From a checkpoint of a small mixture-of-experts model trained on Wikipedia.
Size: width 384, 74M parameters.
Experts: 352 squared ReLU neurons an expert, 1 pick a token.
Training: 267M tokens, 8136 steps.
Below are experts of layer 4 (counted from 0) of a mixture-of-experts language model. Rows are named router (the router's row for the expert), up (a neuron's input weights, with its number) and show model dimensions 192-287. Each number is 128 + 24 x the weight over its row's rms, rounded and kept within 0 to 255. Numbers have three digits each.
After each expert's rows: a language model's description of what the expert responds to; "mostly gets" lists some tokens that are sent to it at least half of the time. This comes from a sample of Wikipedia text that the model never trained on.

# expert 8
router:111101089157131181145139107138145127096132092128110173106123130094136098121086106151181135111114112113130132107088119172149125102152129095103154139048144107092130137077147080157110118077127125110080151115140159163118132134126133128099116136138133160121116098094110145148090129163138079100
up0:110135154124121134109127126138136135157118128147108158126170141126133121174139104080120100147143146185116136143103138082141176105140123075133095136129146116131129122112106097149151094123146123129078120120101136082119142133113131119127147110125145130154159064161123116177148152152066110112
up1:130141172129134105186114120161147140106127180098161095139106125095106123087141124097120110152161146128147142151128126178148121105146128151163113123123166108101151161144124112100144104089191140097137165154109176128129105134128121145076120145135121161113104121108106135149093157121085110163
up2:141103111131132156119145113137153148147127119175153156131181108142142117140117128122142141138134113136139184119098117108111125142113089117110098149136094101153103122141149086093107085137118151119064140095112146128138145140136089127115132097146154128117139105188104122085145141148088164111
up3:072076093125104139082148125126118085097090139156121115141104109143095181145116143130138123111146118169153119082140094151146142149125139126167118172099146155123105131119111128145118093071119159112126080170131143127114140124101130137123148107154134131097130140143185152106102165125159119138
up4:122112138149153103139147143202125152132118123083138119152104107152129118117172092146128147078165112121116140115127108153137093099142107151114165151114096143152120127094118103114108118130125157157120183105093105144117118129148162116084165121149130179135148130136118174170098133116121160135
up5:169172117130118115131123117219124138110164154137106157138152126124149135127124140151144118122157151159106147116116124170139136146141126143096113111125134140136145133168105127118121124129165152128119141116111166115112116116166160126140104092161170169102099109138091116195099144102109148145
up6:094102137102115174150125146135140115148133131163140169111117154097137153097118159132125169155157112144106067071148111142105109152108132145090118129136128055105150127124128119177149107085144087138095122165131159121130156107112119115122132098110129162138106110104097125117142146138073149113
up7:117119166121112104145146108157142135101158123176130131151113133139125118137171099142127101100098149121173162149121117162123125142143134122149077074128150087088138148159103124130126170118107093108137142086117119130103126129124086176111118139114150139159127140142117156189129125118116130113
up8:167153120150166162123133113109110139112156137141139137095132116160123126192133134161126115123134117100124125122133129164131185096135200087107128142116145119118108127121112150118134140147156087137142084135166118127124100108119080161113143109137148085075122114140156126113148175147115168088
up9:103061119092107147146158091161163147132117134102159083107127135132151121149110108123146131146113131149135118117137107112125118116137175126121129196126111113115102139140099074129128089103124136140136135086159167129163153133125153105127165137148165118111133104083138128162087117143080122124
up10:144113134131128138143130092130110144129118117139134112171151124100095133084148076085116111177106166136131150122138101111137142161165147105129131127083148171124135137140105136139162131112149129095155136108127175103170162144130160129147130147136125144118137125104086132093182102125102116123
up11:131153094071122095157098155178142141115135116144106085105131085141118186176193109112114135149107133125138135114144171173118115122098151138127136137116103137145131129152125065121118127091099133066186165085137096129144127114097158123137103148159104154095129123118149169130157152081093112114
up12:112173143089143139090131141140117112118131100173125149112120135133151111125101088126116140127132112111146113108111166140093158160138151100105135116099121126090133165135101115110149125127094105143118126161087116135099142126112135155102103092116156140093144136092101135103138156116092123124
up13:131111138147109144149124096161164099139114126159135153147143082135143102141148110161131156132096076109102184131117093146128115108148111100130169154117141104115122166111095133094105108109113126140108166146092145150095115100156142130073150110097138162106098155121080134174101087146127123150
up14:120078090129149177110127101113130112156111124144097100158118107113134148127125142123130141125175121114140132089138103092144115119148134116172150144109104104089108124116137138113125134063103159141097081110090148112142133133097180112108085107138094143149111088042155116117116155122100141131
It responds to: Forms of be and past participles after them, such as was, is, located, recorded, developed, died, often in species descriptions.
mostly gets: " died", " been", " located", " began", " is", "|---|---|---|---|---|"

# expert 10
router:159114112150098145134124092148113103124128106083152112162126135131125080080142127120112123119133128093152143123177112151082128115124158142108132122111140116107113152094156148103136117106147108095084126133144142141075174118111135155082118115148111109115116119136150103143096111095115138081
up0:131160118124120123141164094122159160088190177085138149141088142092126136159140128132079134137128129108134132122128138129141105147137111079114136092135169123097115108130172103123122140137143155140135166087117125182109157155135126101105132147147115119105104145070151119137191099106139113093
up1:135131140091123109168128133165139090131122115097121099141128153092144120092129104096163080124064145164107137120129080109124067126131141122125089162105151105097097124120134115143161133133147134121087118143097179118136151138124141138147130157126138112129193122119117128133133149100122159114
up2:137178123121136148149121123150170097166112132116154170095116174121113109084141128110113129128137137121111129146125127128173101139111121101109127173123122101157132140109116118106142119145144066100136133114129131105194146147139134142111129117144143168113136101123124145117080182167112082129
up3:108139146167098132127121134120141164104115127163088156143108120139112128139107182100130095134131163103149180119116105171156160133137185152101120150100113091160097160107174128122136120126107129110111114164125140104136102112100147121111162068148119132139129170051111147184130154081161111168
up4:194144146109141123132113103116166139159132115151140116137100104156124149106136087165121159073105111138114149104111146123107131104151121116120191146133113134110144120166132128140118119117158083118091128134143112115143104127076139152138127106173135127117139104138141131152169157147134124149
up5:107089138121119126151146142187108113137119151155107138147078092123117112153107150142129127089153138113159091140107138118127142108148119104186098115138173109092141140143109142083117121105138145131158127092111101137128114120092084126102121139118110150144124102133146124101126165160152137090
up6:105155124082131123117108053152093112113135123126183133133101149124142125140124135145118162125100160112140141131149046126085171132115125158146152105101124145127096119164140126122120129143135117165150115136108142168151115072147145123170117107150160130129153110101129152102138168147101157147
up7:090110087114111111158115132124150130102116131139145122153136102121137146124158116126155124087151125128159146121105138128159112121130079062143151159124182134126120127147105134122130128115120139106154080080099085158135169142116096147112075134113133133133123089129119132144094161134141149115
up8:114138108086104117123128136101181140098147075146153132150126144083127103141116055089132162085094155111157121127149111124146146105143147158109123097112152122148155125121124147124203131120150103150088138126108091120120123128119131102135089081097082154136134121152109120121158167097140130079
up9:132123143153130177112163119118110083130132125180126156140116163120103181188140121152121104142122094116118087147103112153090150121113147092088136104120134133105082147143135146158152130126080110114124112164106137120119140093126105147107083115134150145129154149094115153143139133144144152128
up10:099138123129123142128123075188151141093131164100084162105147120176150130123104109152150144122150139119173084144097119157141146149107149098123097142118146111115105117111137140134161128128140157143063153110132103175121117141120127175106148135112120124090097125157099097146127114124125140171
up11:153113119120108155145146155164112133080143190154112145115099137096105099137168108097103151148128129112156093095106155131116104129135083133142121171137120087111116143146132142071137098123148155127168134140123073137110153145140159150092148105157141132105128149123146111147164124103100125125
up12:143126135098140115080147138093162113137138140104107091138162128165113111127136110121173128150099103123161117132159091137122147161140129090134137121115117136140100082130100111131127124100123140108110154122127162131178146091037152117120123104109134111112187108125147132152133136112118133135
up13:152122130085174132103127116136115136129151150113142153139168123109123120157126119139116189080155173147112096189119152134168097078119158154127149145133148142092130104155103126138115130109144150135112125116115197128126117108115126163131161177158139110143098089127102119105102148086138127140
up14:137091106135140121154163122142149081146133123145083087085164157113138111096104095142149163109164120127126164097115114151135131119097196129137168160125120095094067107119157067157117126119152102140164110120100132164095135126141137115092144137169137137118176093106163160097153121112152169109
It responds to: Coordinators and separator punctuation between items, such as and, or, but, &, colons, semicolons, table pipes.
mostly gets: " and", " &", " or", " but", ":", "):"

# expert 9
router:151105109129093155118161116132122087111124161139154123108134176130126152126136120158051133118109138107106135104098156132131168130099174099093141126096163137132134138077124104114152139122133092092111104097106145232163117109135144132119112121159084161112117116128129165130112130088105127152
up0:114151151135114164132158149135088128143097140133165150141118106126137083147118118210161130118144123144170159147164132153123136090074162139132133138111116156082157098131116118100138113141135104112142094066122120122158137140112157135132112146139150096109093104106111136129111136115103128146
up1:132137157109152141141129079142117133135103106123103134148154121116125103149096106122143128129130186161124122143103064139137155137118124163136140145114112148100060141109109136138190146167157135168126114135114159116097158122140140127098101112140111128131131120170083067095130156139141171127
up2:116103116165084093110133138130129124079104157094124129137100089089100118134098129120134165097129119094165134147119105146068114141151122100145137123122135130131094173120140105126136113105104113102151129122113135118121138100131096150101076149168106166133137070141100161165133153098100103129
up3:127113068059134166106118096102124154159144145143147135140128147124154123146147130115124172129081107131116096127160141121085117076116113184190112141103126106114133109134111126078192170113090106105147141166101114119121137111154134170131131158167153085125090107130173157124129134170070115116
up4:118092142113138125125137088144120101072098109123140127143139072156128088130122106106145149108107157182092140122077118133144097128134130158101113159111105099095127171146131111128181093133158163101143178074120156116130159133119132100095090162118133147144110106144111151111152166141124084133
up5:156114112129137172098164127157160152150161109122104130147155123119132111088168123118141182129124106170104146144144101166122101111163157094112137145095109119116101099133125102121146063113145094094153132092099161117082110156144130088154115147142157143137151095115152127131090151112036132103
up6:110131147138137168106083103128103086167147084128185114140144165119152109174099101123139180113085092103123121127107097156140125120110119158096139138123132136132157139123150124127113159148110120141148185125113177155120121114114153114129153135152154123137130141087085150131117150116111142087
up7:127070146153127168107183128122128078108133065085118125117117121092098172113123121115149108129140126117124128106094161142121098146122106106143158109115140177113106160125141110139134101118139091153149164075196171157143125135132127117104105123158154134113118106114118127139138152148134138134
up8:154160187111116125153123149139124129132155138105120127095152140134109129092124160154113102160127084133168130119097092164091118090134130157131095102116152117128075147122161120113116118113130117077119089131093120094130128127119147139137101148082109124111157122106153127150122101142107135141
up9:151144146098121171098163113123179154101132130128112158085136129102100111120168126136079134145172124159144136121152117126113111133133158137088143093122104124102134116081141105117141109174101157131140122067106120139162152141115132105116160128120140130130083089112124140142103118116143125111
up10:079110106086124111174134135133088092141120131119150109095104108143135108154117082125167105125149141134150114109108132122124118115135106135099149133097140132139130138103134133158102163100125121158130151103109131116155113143102135164108115128115133157164148129140077148121139091109123116137
up11:158110093098112160111100107147143119122153143136151125132120104142117131113159148138104116160165095138184128125103151157073160110115118146127136125107128132092066120149116107123126122094093144097132106107142178114118153136149152135126084158078134122119176100110156161119124124136096095159
up12:098125149121139140115127153161153153165090099136123119047156138136108138151183119134087166140125175111143116123149105153135141142090126134083156108107087120095146164081117115154109125140085184180112112110103115139152135139077141159116166115136154085104090133151123115125135153137131109120
up13:151144152150127110131145144118119137160137095105138138113153089089097097139120101116143110121078109107156133165090127144141174154107132136076159107125147118116160148179103103147088118133131166129145193106132131126129159153086107143093091106126170143119094106123136123147138160151126069141
up14:153128138142113148111131101209122103159114093109105107124149131132101144114163143126113177123142138133116112097097136111117130091141172161142115099107089123087131140092102121160143146136141125139104129127119138111173128088120182145120155165120100117178117170125143161144163182141089159126
It responds to: Numerals and number words in tables, dates, ages and statistics, such as 10, 25, 111, two, three.
mostly gets: " 10", " 12", " 5", " two", " 25", " 4"

# expert 7
router:133121123133103159140127097150143082110135119095112111097116140087145128097121137131084113121126148084128164143134143142145139115115145101099172134105162079138100169106138080172162081147131105105115124122123139142129134107097132179114076157126141175116142114115135123168109104139112135122
up0:171134148127135159131121116118190150159095129165114102140108125109163109141098119132116128141142141106122161103144130114125131158118096106115140139107112108126125106122124143092135111130152132103089123155105091134186198104129147153058190124128137107131132132083109096127152198118119123146
up1:148134149062101140113143128202096071095148111139157118145138151092143143147126122098114130087103158159129157109127156150097158174135142155147090133119113143113148118103125123153131096128167105108111179099110136129126127109110182132122129158164107134155137131101095119173111152110077157121
up2:150156123150155109140156103130148190181076153148140152141128116103113079152135151138115106138152089135144114139122137130134163167124123115125159111104124099111163143163152129123101129103132152135118130129063117131112119131111117108115119139096106162137135180148101132150101127144147059115
up3:125096099143128124147151097137147105126159119179116134153143102150121139096157115108142116148176116080142156098134142157125127135116127141126130138107101117107098118126131087102147114102100138106110108121107114150150138136091193145123116145106137131149149115121128203132124119118121126146
up4:135087141133104111129145122134153102081122129124074125158124103165099084130153146148145108110116136126134108124101156117094123124129122141147132110109089130129110114133129151135140109132127151119130104108103143086126141153088170132096158170153116106120189149127113131103116124132122136125
up5:099125138094135164142108138146147137081070163106080106143164151126130112171163163128113126112145135072118119123146145177111124106152158131100172123111138113140148122117140130145110144103097142124078089146114107138140105138093132120133153123118100152106114134103175121126096132102150120118
up6:127084139160178160121102130128151137135149124084107119130157119080141111109141143072146113067127125126102102123109138127153142115125174152102154091117171089133111106101119110131094076133142142164081111153103140122107166153141121134141178130155109101109111159146145169135076174149132103079
up7:106094141120122168154135136176098098102142092115124143113148167107153097102133111098091131122119136132161119126111143097126158135109127115102123099110085101112172111103132087133108140135106115089116109095137130118077118134103100118153084099096112135118092136132144145171137109143101135103
up8:141105106106142117108165125126183163086135134149121147109151101140111104098162134135086157118130150123152164113134116111134111133140162165103132158106126177126106099146107089127128126170158168163129112095127122130112136123112167132138102125129131132123115109132134137098090126131139116092
up9:151110142115129129143129146194110128153127145115117125114138073129154111102165127129141135143140096172138132146153104124112130148150157101115147153105143096114151117176157148125150145121148156119123101131135132099089119103158175148104121074109128165101183094136094135097132113130123128113
up10:088099109130159119137067136141138104152123130062126169103124160095072135129162101087178222155137159142088156129157124122150099111145109165157161137128097115122138142069076122110144135119149130130136090163119128123135067136116136111148149152104122166164121090099130121125101171137130117097
up11:098148143109110116123120127140097108146130124145113127145143099095174155125117085141130150136155165101141104089095113151149113069171066162118132116124130170119153164099086124141124078085136162139124200151086152187156173126139119100116139148106131118119094145111100142130119121146108133148
up12:143132129162151134100139130162188128101142098142105137123132116132108087088143139121137135151150106101144124055134128129123128164131134108090103137091119145097129100150158131158117152099174107075121143139139134136163122117097180134122097076123142171090142141121147108104166142168133137119
up13:110110128125055132107101103110109131087128143105139166156136155107110151161127104104167114131156117130154069146138126107105108109104145127109139132122115111109092195120122102114147150098127096119118099116112178140118123115171134151089120139127136132138088108113080131143107101100113124090
up14:119143119122160138135157091105168156136101091145160131078155145181090122084171108109145137140109142067185134148137102137157117122113131107064134126131169105130160100108099125130141135097120118146111125129109166181141112134128141109135150153112141144133108132127133157140099135128148096126
It responds to: Sentence-final periods, section header marks, and has, had, with, especially census text like Males had a median income.
mostly gets: " has", " ==", " ===", " had", "\".", " have"

# expert 6
router:144115107107091142135124133178145111122117154131128134092138139106117094129181114111121131135139144106130155151135104161108142136114138097103181175027130103118110125077119099142133132114148143081120139114116139158149127106106124135079102109179120151104157121096117125157143129091131110107
up0:101127117127154167084088119102125117143104075137130114109144093131142123122135160102131141106120129154105143121131109108139107135097124161108121169063106106159137131155113141158111145129120077112133142111128168154145104133121110117114108166146146141118119136100186145109127096112127085130
up1:105120123114100122145130129164107133087112171096122117141113124133139114119098154115132127142134149150135107167144073162105120145121149140095093113122133108136101129097132098132128121132125095121117142113067150136127105137142150112149133134154131154096141116139103078168113151115146130132
up2:108125094135097177109204135116115147122159121138091129118145113148126100135144102123135104126137157139084123156134103159107100099140151091160150130127150109092151125085156128123094070109130155134130106093132152121102121140132131092154131139119131153112090096080140081142111104139098142108
up3:098145148082122121112156123082118073114141139106103076129097112116164127130096108111134122120138132115118098118121114126099127120125166117087145115146149181111100101108157117163125106127116153105127118076120124095113175118156103101088156158124107145153148118146170124122136136093121160161
up4:096149145141098143134121138093139137141094153126134109144136130141118115121128110118157143133087118128107117107125146168109108115128168144164098141133112115170132130118121119179110122121158108142090147145126162150102131132104134139100105138129148103099143085087143168115143117098111104101
up5:142122131111127101163129153103137135086137112135124168099153105128138133109125108159112105166121091164145104164136151140131116179077129082103150121155127142121150137142107089086144128148127130105137125127119160106112172153126123140118146115136143100124131139152114153134149150127126100110
up6:095123114167148114148130137134127089129149167126121154119135107079140202138159128084099129140140146177098131121115131148130086108081126133151105110142122146099137152100112100112127105127109143152125155116161112161124091162116173189155108136138123140125100142160121124117138094110128122146
up7:139132109141125131136125107144140139130150117172157140137158142106140148118127150152147096083110176144116155150129133163140117122131110153115123084126132134110074159156097153077091096143174125109137130113131108148138129113171129142145101093117102154152107105128072166092121110123138193127
up8:132101072118139103137103119077141127150114130131110114133124101117149104150148137141113117151123093114152140132114097160160113114076147152077130148088136111127137104111142096105120125131125122140110095106097121153158186129114167117123152111141109154134146152117111139111136131117155111135
up9:154138156122103112118145115120118104120134150102158130119139152104114124138107051145122120152135136142183117083134128153125128128136111130116109122093128101141107117128096141121112134096094141136127099121140139154134160109121109124156116102128128143110141142157183146127087130184116131119
up10:099144131113108137139194117139095146145176128128111147081132131105122155107158132104127136138103141162121141125128136144141128106105131094133120129106135077066104122137108129177145105132123110138111140130146141130115107101098139134112188112123152113109110137169093173093088132104089101138
up11:098102095117127111125110126093129085128125156117096115140119132082175167153153101094138122138119149144115166135126127114116066087091106148180103127127141124113142168102178108164127133135119132164130126176127126112110093119147135140122088123135122144095129124144104110135106103120138159161
up12:102060134115095145149128124106134092085088161121105149134092147136124130130185133180134160096141140171079091097129122123150164145158136123107125142095127135110130149124130102167118099152153135138123125186090102100109103111102135156127089123079132206130121135119140122131156163125126131105
up13:121127119102144124121122116139087139094130119076123139113117150123120123104131094087137132168131125121157076124113101113115117091131105134123130154070124119142154182094158127169132100136112124114084117128102183150129107096162106143106115136124140124148112145128091168117096140123139141119
up14:095065103119138140136093104116162102081135145146161105145146137120171149094133124156142138148168136121132139126119085110123106109105146138175133137093142123121155123116135132135137085097183159086126098141102144157138157136122152143148133112119116120142130147155068156103124132101097171141
It responds to: Opening parentheses after a person's full name before birth dates, surname pieces, and Born or Died fields.
mostly gets: "See", " (", " Died", " Born", " Singh", " Candidate"

# expert 2
router:168108119104121151154154096139128118128140124120144120098144149110159110149116106116111136106113145131119133132149124157119103114093157141098163141064150111114118149110149129133148110115122103118109134100126141150176123059105114141076097098141099155122111115140125151146105170124131142144
up0:177105146169131150098104148141132099132098132157137132156103161144127173128154126092092166137118136114097119188118182143106096140105154096126110055135143098144153159107110126120155117120131145104112145140123174105103099129123113138143113132099136126146082102093134130147110130075118101121
up1:144150095118150132140089062133134123140133148168141144116145179136113132154112125122143113103109134128126117122117109117090122127107128115118122122127135152126112172150138111158131096169182131116132104117103130122129134162166155109106133157136089112139143107100108111136156147091083132094
up2:143105131115121164171110144157141168108140134087145116112165149140156143095155099129111121141128105139119162143131078138158117127146167163158120160091134139144151110117119128132158095149133125115139141118123101173130160135135116144142091133127133157164137149080139107102134111150131073107
up3:128071147112125129122127104131130110134119120124076127158133136125131132158115066117138139124133112143100122121101093161101122141126143130114136105089120155143114113107170128146126142121161088143118098126093111133120145165119152176125141129159117153137134132143130142147114154184067129100
up4:127138076119162128120110142144149092133105118164144129098115139096131155105143086104121137112169072122129137129113123116116154136105119135148158115101121104132122112115112149144107157141117133104123122087118142140120113157127147136122126137122176134134160116132129126129156116097144111133
up5:106126112115107094099107146196138117124134149127110148124109128096124140135120126077139130152174152129133129101112110156125099115115160103145105143086112106146161123107150102164097138118121137125112163150135139107122086119183154085099103139094147150105136114101102150122122160111096097147
up6:154111145129130124111136138098101098128112127162098167158120140113174148146145131182127177094124113136133112129091155146141111124106170073120119124118163122171136099088139138169135125116084141131124125183157180120104111122185138113082125126076122115127120142134093096145144095152111094125
up7:163080132086119088137123148153124118091087125115187111098133101128168106117103098144136071081159106157125143125115119129096138126161102146124159136128099167127119114129158104112128110113143135129142140093069090120135150156108158103108121130147137143156143097183066086196147136117152117140
up8:121121098138155119140120119133143130128130163131153117128102103153139120116133139123108139153101131143130128144106148136184113132133143144138138125112147139154104110118130121092145099133149108139113140152157123170132137131128148150117114150105140138131148133151085134106102103131091124120
up9:128107115090148150106176090122139130136141145119150120102161163058133170122186132131147118114132113128137140124114111119156120114147155097178077096132113171127138063093119097114090101160152153137120146126162127135082135130102170146104093138109111118115119109141128115106124114155123150109
up10:124123129139130152131150125148129097139113134094093120166137113157153154149136136108147110121120112125162150125115111129135135127126117148097108135024166100135122150081098117093135115089152124085096114111100140158129130137147130134129121162115165150123117165154125132143123135117091098093
up11:137082108124133163135131088139169094099112121131179124108115124106143143124135144230142111102131110124132142068079117153127147117109128136136155108093168122118094094120134121141144114081127129127131110118134181126092146166136140155101086112115109162120124093106120141128119112132109095138
up12:150122141119124106127106151154149130131108087122144098098112117120147136136123070123149130131154109151112123147107079169110107112135134128108129108100109150116078125107157078133115118098123101090108105119088099119141122148138162125112115145161160132122158103130055086157142117096134124132
up13:125113121141118095149113141112140129160142154177106132088062179095150111137089158105148128117156141146100139126130109152106055122114162117119095088142120118110115161094131158167162132114143126130088134131125158143141114105125156148115159123174089142125097113093124108093116130136084123104
up14:139120098148137133112121126131121098108123099195153139110135098123143173165165124138146109135122150134135149135108170141144191116153156127143143120121144157126118114106146146181117150102134109143125104148114117166090151155108158138150097146095105102142124181141112140110133118111111128146
It responds to: Country, state and city names and their word pieces, such as States, London, California, Norway, Angeles.
mostly gets: " States", " China", " California", " London", " England", " Australia"

# expert 5
router:132108113132118139133112112109152083094109101130114098112164179133149107117141098110131144095091154101123159115019144143099084090096155143121150125085149098120084135076111077120178112110146118102117131149128154123144136139121152149111093130131123127130149092149121165144115158131117103121
up0:177110079133101155080104065141135098122152100076139121148134175150110156171171162121107154123105106100099117157137093123134122123077150118157128137133120154101139160141077089120161127076107091169136155140115162155151089101130128135108086153122079126091138120123160111105145122160139095140
up1:083119135128147145119144112128120133090105106128066131123127093127128118173130142112137139106109126120164110134105119131132169105170074110100126142108109115119146169153124124140120094141116127162115184158084109151146129134156111175097133137136093115124130128090076129172105141137123167097
up2:125131120112125101158146112158105117166096141141113112089120121104123154106143131099092115160103146120104120122128111129125104109054158162103148134136168099135122109116084188143139091139111123135111113135116125190120148144108102118129137133109098143114136124111104138112132172150170094124
up3:147125105124096127135127089158145076148131134064117089185122092135129112109109132092141138101122108114124132151124121117088144165132143132108084128116087092109124133125099136113162157099161148139129098105126118130117144097112167113143138102132134147149144141132136136112142171158095117090
up4:141130098133145162105117112126158131080110122096165143175109114132152125136132148101139098166169137135076134142117131136106152156115143119130162127117095162150121121085132149115134134121090089117099089127094106119128139102069127100089152067173157134114157110137155175131085128127151162143
up5:114115135116126096162119113117185105110134154141093092110135156145125113120136084101132101139106158079107162111161102083129134124134120180126109107125157084118125164153134148107187170149122145164150129108115144143165137143105141116150116118076161132138121120140127141148159161100131140152
up6:210140136104103162082104105148177100166162133134125131131127117174126140137100105121094117141168103122105140155128135107126141133112118153150161116097135124143150147134096124122161154109139141139119130111106113128169169119120125102129158138121129128149142157072160138090131136171133091166
up7:154085124098142123097142063119150164082081150119126148168119108106125101113090123155112094129145140137183122138090124144149128144124134146118116122123186130138107116096083120099181164176162124146153146057107161128127169142142147139122157101119144151142089134108088147117103105133114106152
up8:173140075118063151133151081120154129127121107098127103106084128143080122120136116127129156141105111181101129095154117150166109107100147082110125151119110123106102116086113179140134104103145128125098146145139139125123106165091145107142154092124115146144122121147162155113101134168131144195
up9:121083137165161152140150118160124110105146146096158172167097097112094125081133121104140124127138091148139101115145130131080141124146109080140111144097143120110136135131124139094134126074104089146147128144137118114108097123124133181100146102154125144139127148084151178129136114126102117138
up10:143126081148114128118137117160098140113117153101132156141084116106140143139115154099120134153120121121101117144133117134161165094094144136100125116109133110108153082123102170135161104138151121160172124156120099157137122126143121092079144102152111136094115094136110129111124184138121087122
up11:202111117167101175162139128122136131129148119091149134124105183124118125087092144115105140109165129115121091107129160148079135172143126146127145124109113154066113138147137109124125123146140107093135125108112132094140119111143154143103101143112113116143152127129130109061144128129109117135
up12:125081111083121120134148091115134126160106155151130142146174122151069120122103103159138102131161123150163110154124109148191134137155128139127125134121155096115074120125086126118131135106141117150146146171104158110104116107144131119134127146137140118153120147126098113153136110129094144139
up13:123120082105154133107134149131155099070106146141148129162103124146171154175127105161135161121181092125169144125120135097128147101095139094137140156111163084149144183170136136129183115119116144109138138114115104122113105100104129153121102134110134160123113089105138110112112098109133172119
up14:152120111102182139116128149115127123104168202155098095108126143134123097123110099111102145126160151141131125146143101138109167167146130160148137118092149143122140127131112089158115177122174161089125083099063083130176130102144123138126171133127135137134120125110142102143150089116097153101
It responds to: Conjunctions, prepositions, opening quotes and verbs that begin clauses, such as when, because, after, wrote, during.
mostly gets: " \"", " when", " where", " wrote", " During", " because"

# expert 1
router:146126115163125153152154073169118100113119124156115134090134137105147162128156121134112148129111103090130132117110148139125123126137137130130131125080172109088116134099156136147143120126147138106097131161096159146111142136134139144064115099174089182137142103118137144178124174145115155127
up0:143115123121158139059149142125098126151096146112165085141138162150138111138172129077141158147113138138121131131144117131136120155074117112119177111110108162098111133135156126098137132104129139133102136108127119125133161117083119155120092130119130156112128132126099130130172170131122166107
up1:137082137081118140098133113123107116145128137103153108130155181153155139114107119110105117113152141127165181087124076161120143110144081130115146130115142123111124083137123097137117068159137158085090143102129156159097117129141135107143149146094118099139150177146085132128107117127153117081
up2:098109145129088143149161143106138072118122130125158141120143188106103101151087134104147108136085120123104144098124139138123128106126096113136152109129108127119120147109137111116129134108145072131126104152158124148126096148098150157128134166131129115135106158127091177123123140115101093074
up3:146130148147091149138139097150122070102113106088138107104135122076092138052119131113087136147179121082161109103126133163166132132145138163096132106116120093139082133094152120127140128148107141137121147097148149132124165105123121094119116154083113173122135135111140140108141142146121175132
up4:143129082124104161139161139176131137112130141140108093104150121117089087106151127092109150127095149113109122122158109169120124090118137114131103132129162081126156125137113148103153103105114122087109114136107079127106084118137104100097117119116094130114133085097144100138139150106138183141
up5:136135127117144108108119100160138139124130107117121150148173124135103152093136112181167154164149127120140131136114084144119141154123121144142153172084100139103117115071092103152111116113102131139139142127120123185095160092116191115101093105089096096130164150131111126100133125130141135142
up6:124130069141115121137140122163138112119118127119105134110123115135140103132092147151139137088095178129088102152106123118162131154146171156148114110109120128107152146142109117128162149117115115090099118144145133103113131130125131175155148136134152165108095123150151147172116127140094147132
up7:107101131119085157120153139136104100155122140098124112129173202123108113151129144089146112122103142089147134097110158138113142145112104149120156134113159138105127148151154079125123097110148133145131118134098117122117143117112123104093102146135129113161143083128117114163133143139127151097
up8:169107106174153138144181086148135107114109133149158127101105158113153133151105165151108121113143130110126166162147128126139135123089133153110172100105180128112145125089117116127186128155129097132137098106081156156139157122159140118119166171164128141124136110112093144105088096141140082070
up9:129088122138089127093103094112124120103140119158135102163105123123107131116140080129122158123133167145136126132122125132159122118076155108125101154104116119136093125124128085117138113119098111094128141144147100201163120095092148141136129120123135150125122120162146152104081133091142090125
up10:160128140100128110148151124141116114085105097117126090102164099082146083109123135121161123097112129138115125152106112120144132128140151086143098093110128077145171136136107095133115118136125133112108119114152150117145137128109161166112121161182161135138154138153127135156131131098146143081
up11:130146120139127152100123125152127134130084125094120100139154140136115133101131179084123128138099108072129145135113105163107159077141185134175102114108131076161129138149120116135127086084138124113046081138128138121134147118125141150132105141129132126164142105118140113119130148096112134117
up12:129097137069131131085136112147138161129084126086204106156101124128185088111168131124126141109107150142126154140154091144120093162102125126136170085112121172112143085108118133104152121096104123126115133127105160154150156147125153133157159160139106143156124133112112150134051127123141105142
up13:176122149129103135127122108084138143138118138123164138090132151118151083107127142153130143143121134108131142110130111152136122148133105109142144118102154122100155113139155115082109108170156130148150150132133107164150166116121117111104144120128151141145123119097097108100143088113102120102
up14:131080071149107138111161088124132098109091099145108118116154161136118116130119135109109176099079112163099125080122122130144153116139148105114133130118114127128111139109128088119115156141124131122122131145120160123126065135144117171133155079160132138098155054142123119087090150123131099134
It responds to: Commas in lists of roles or places, and role or work nouns like film, album, director, politician, footballer.
mostly gets: " album", " director", " film", " politician", " president", " footballer"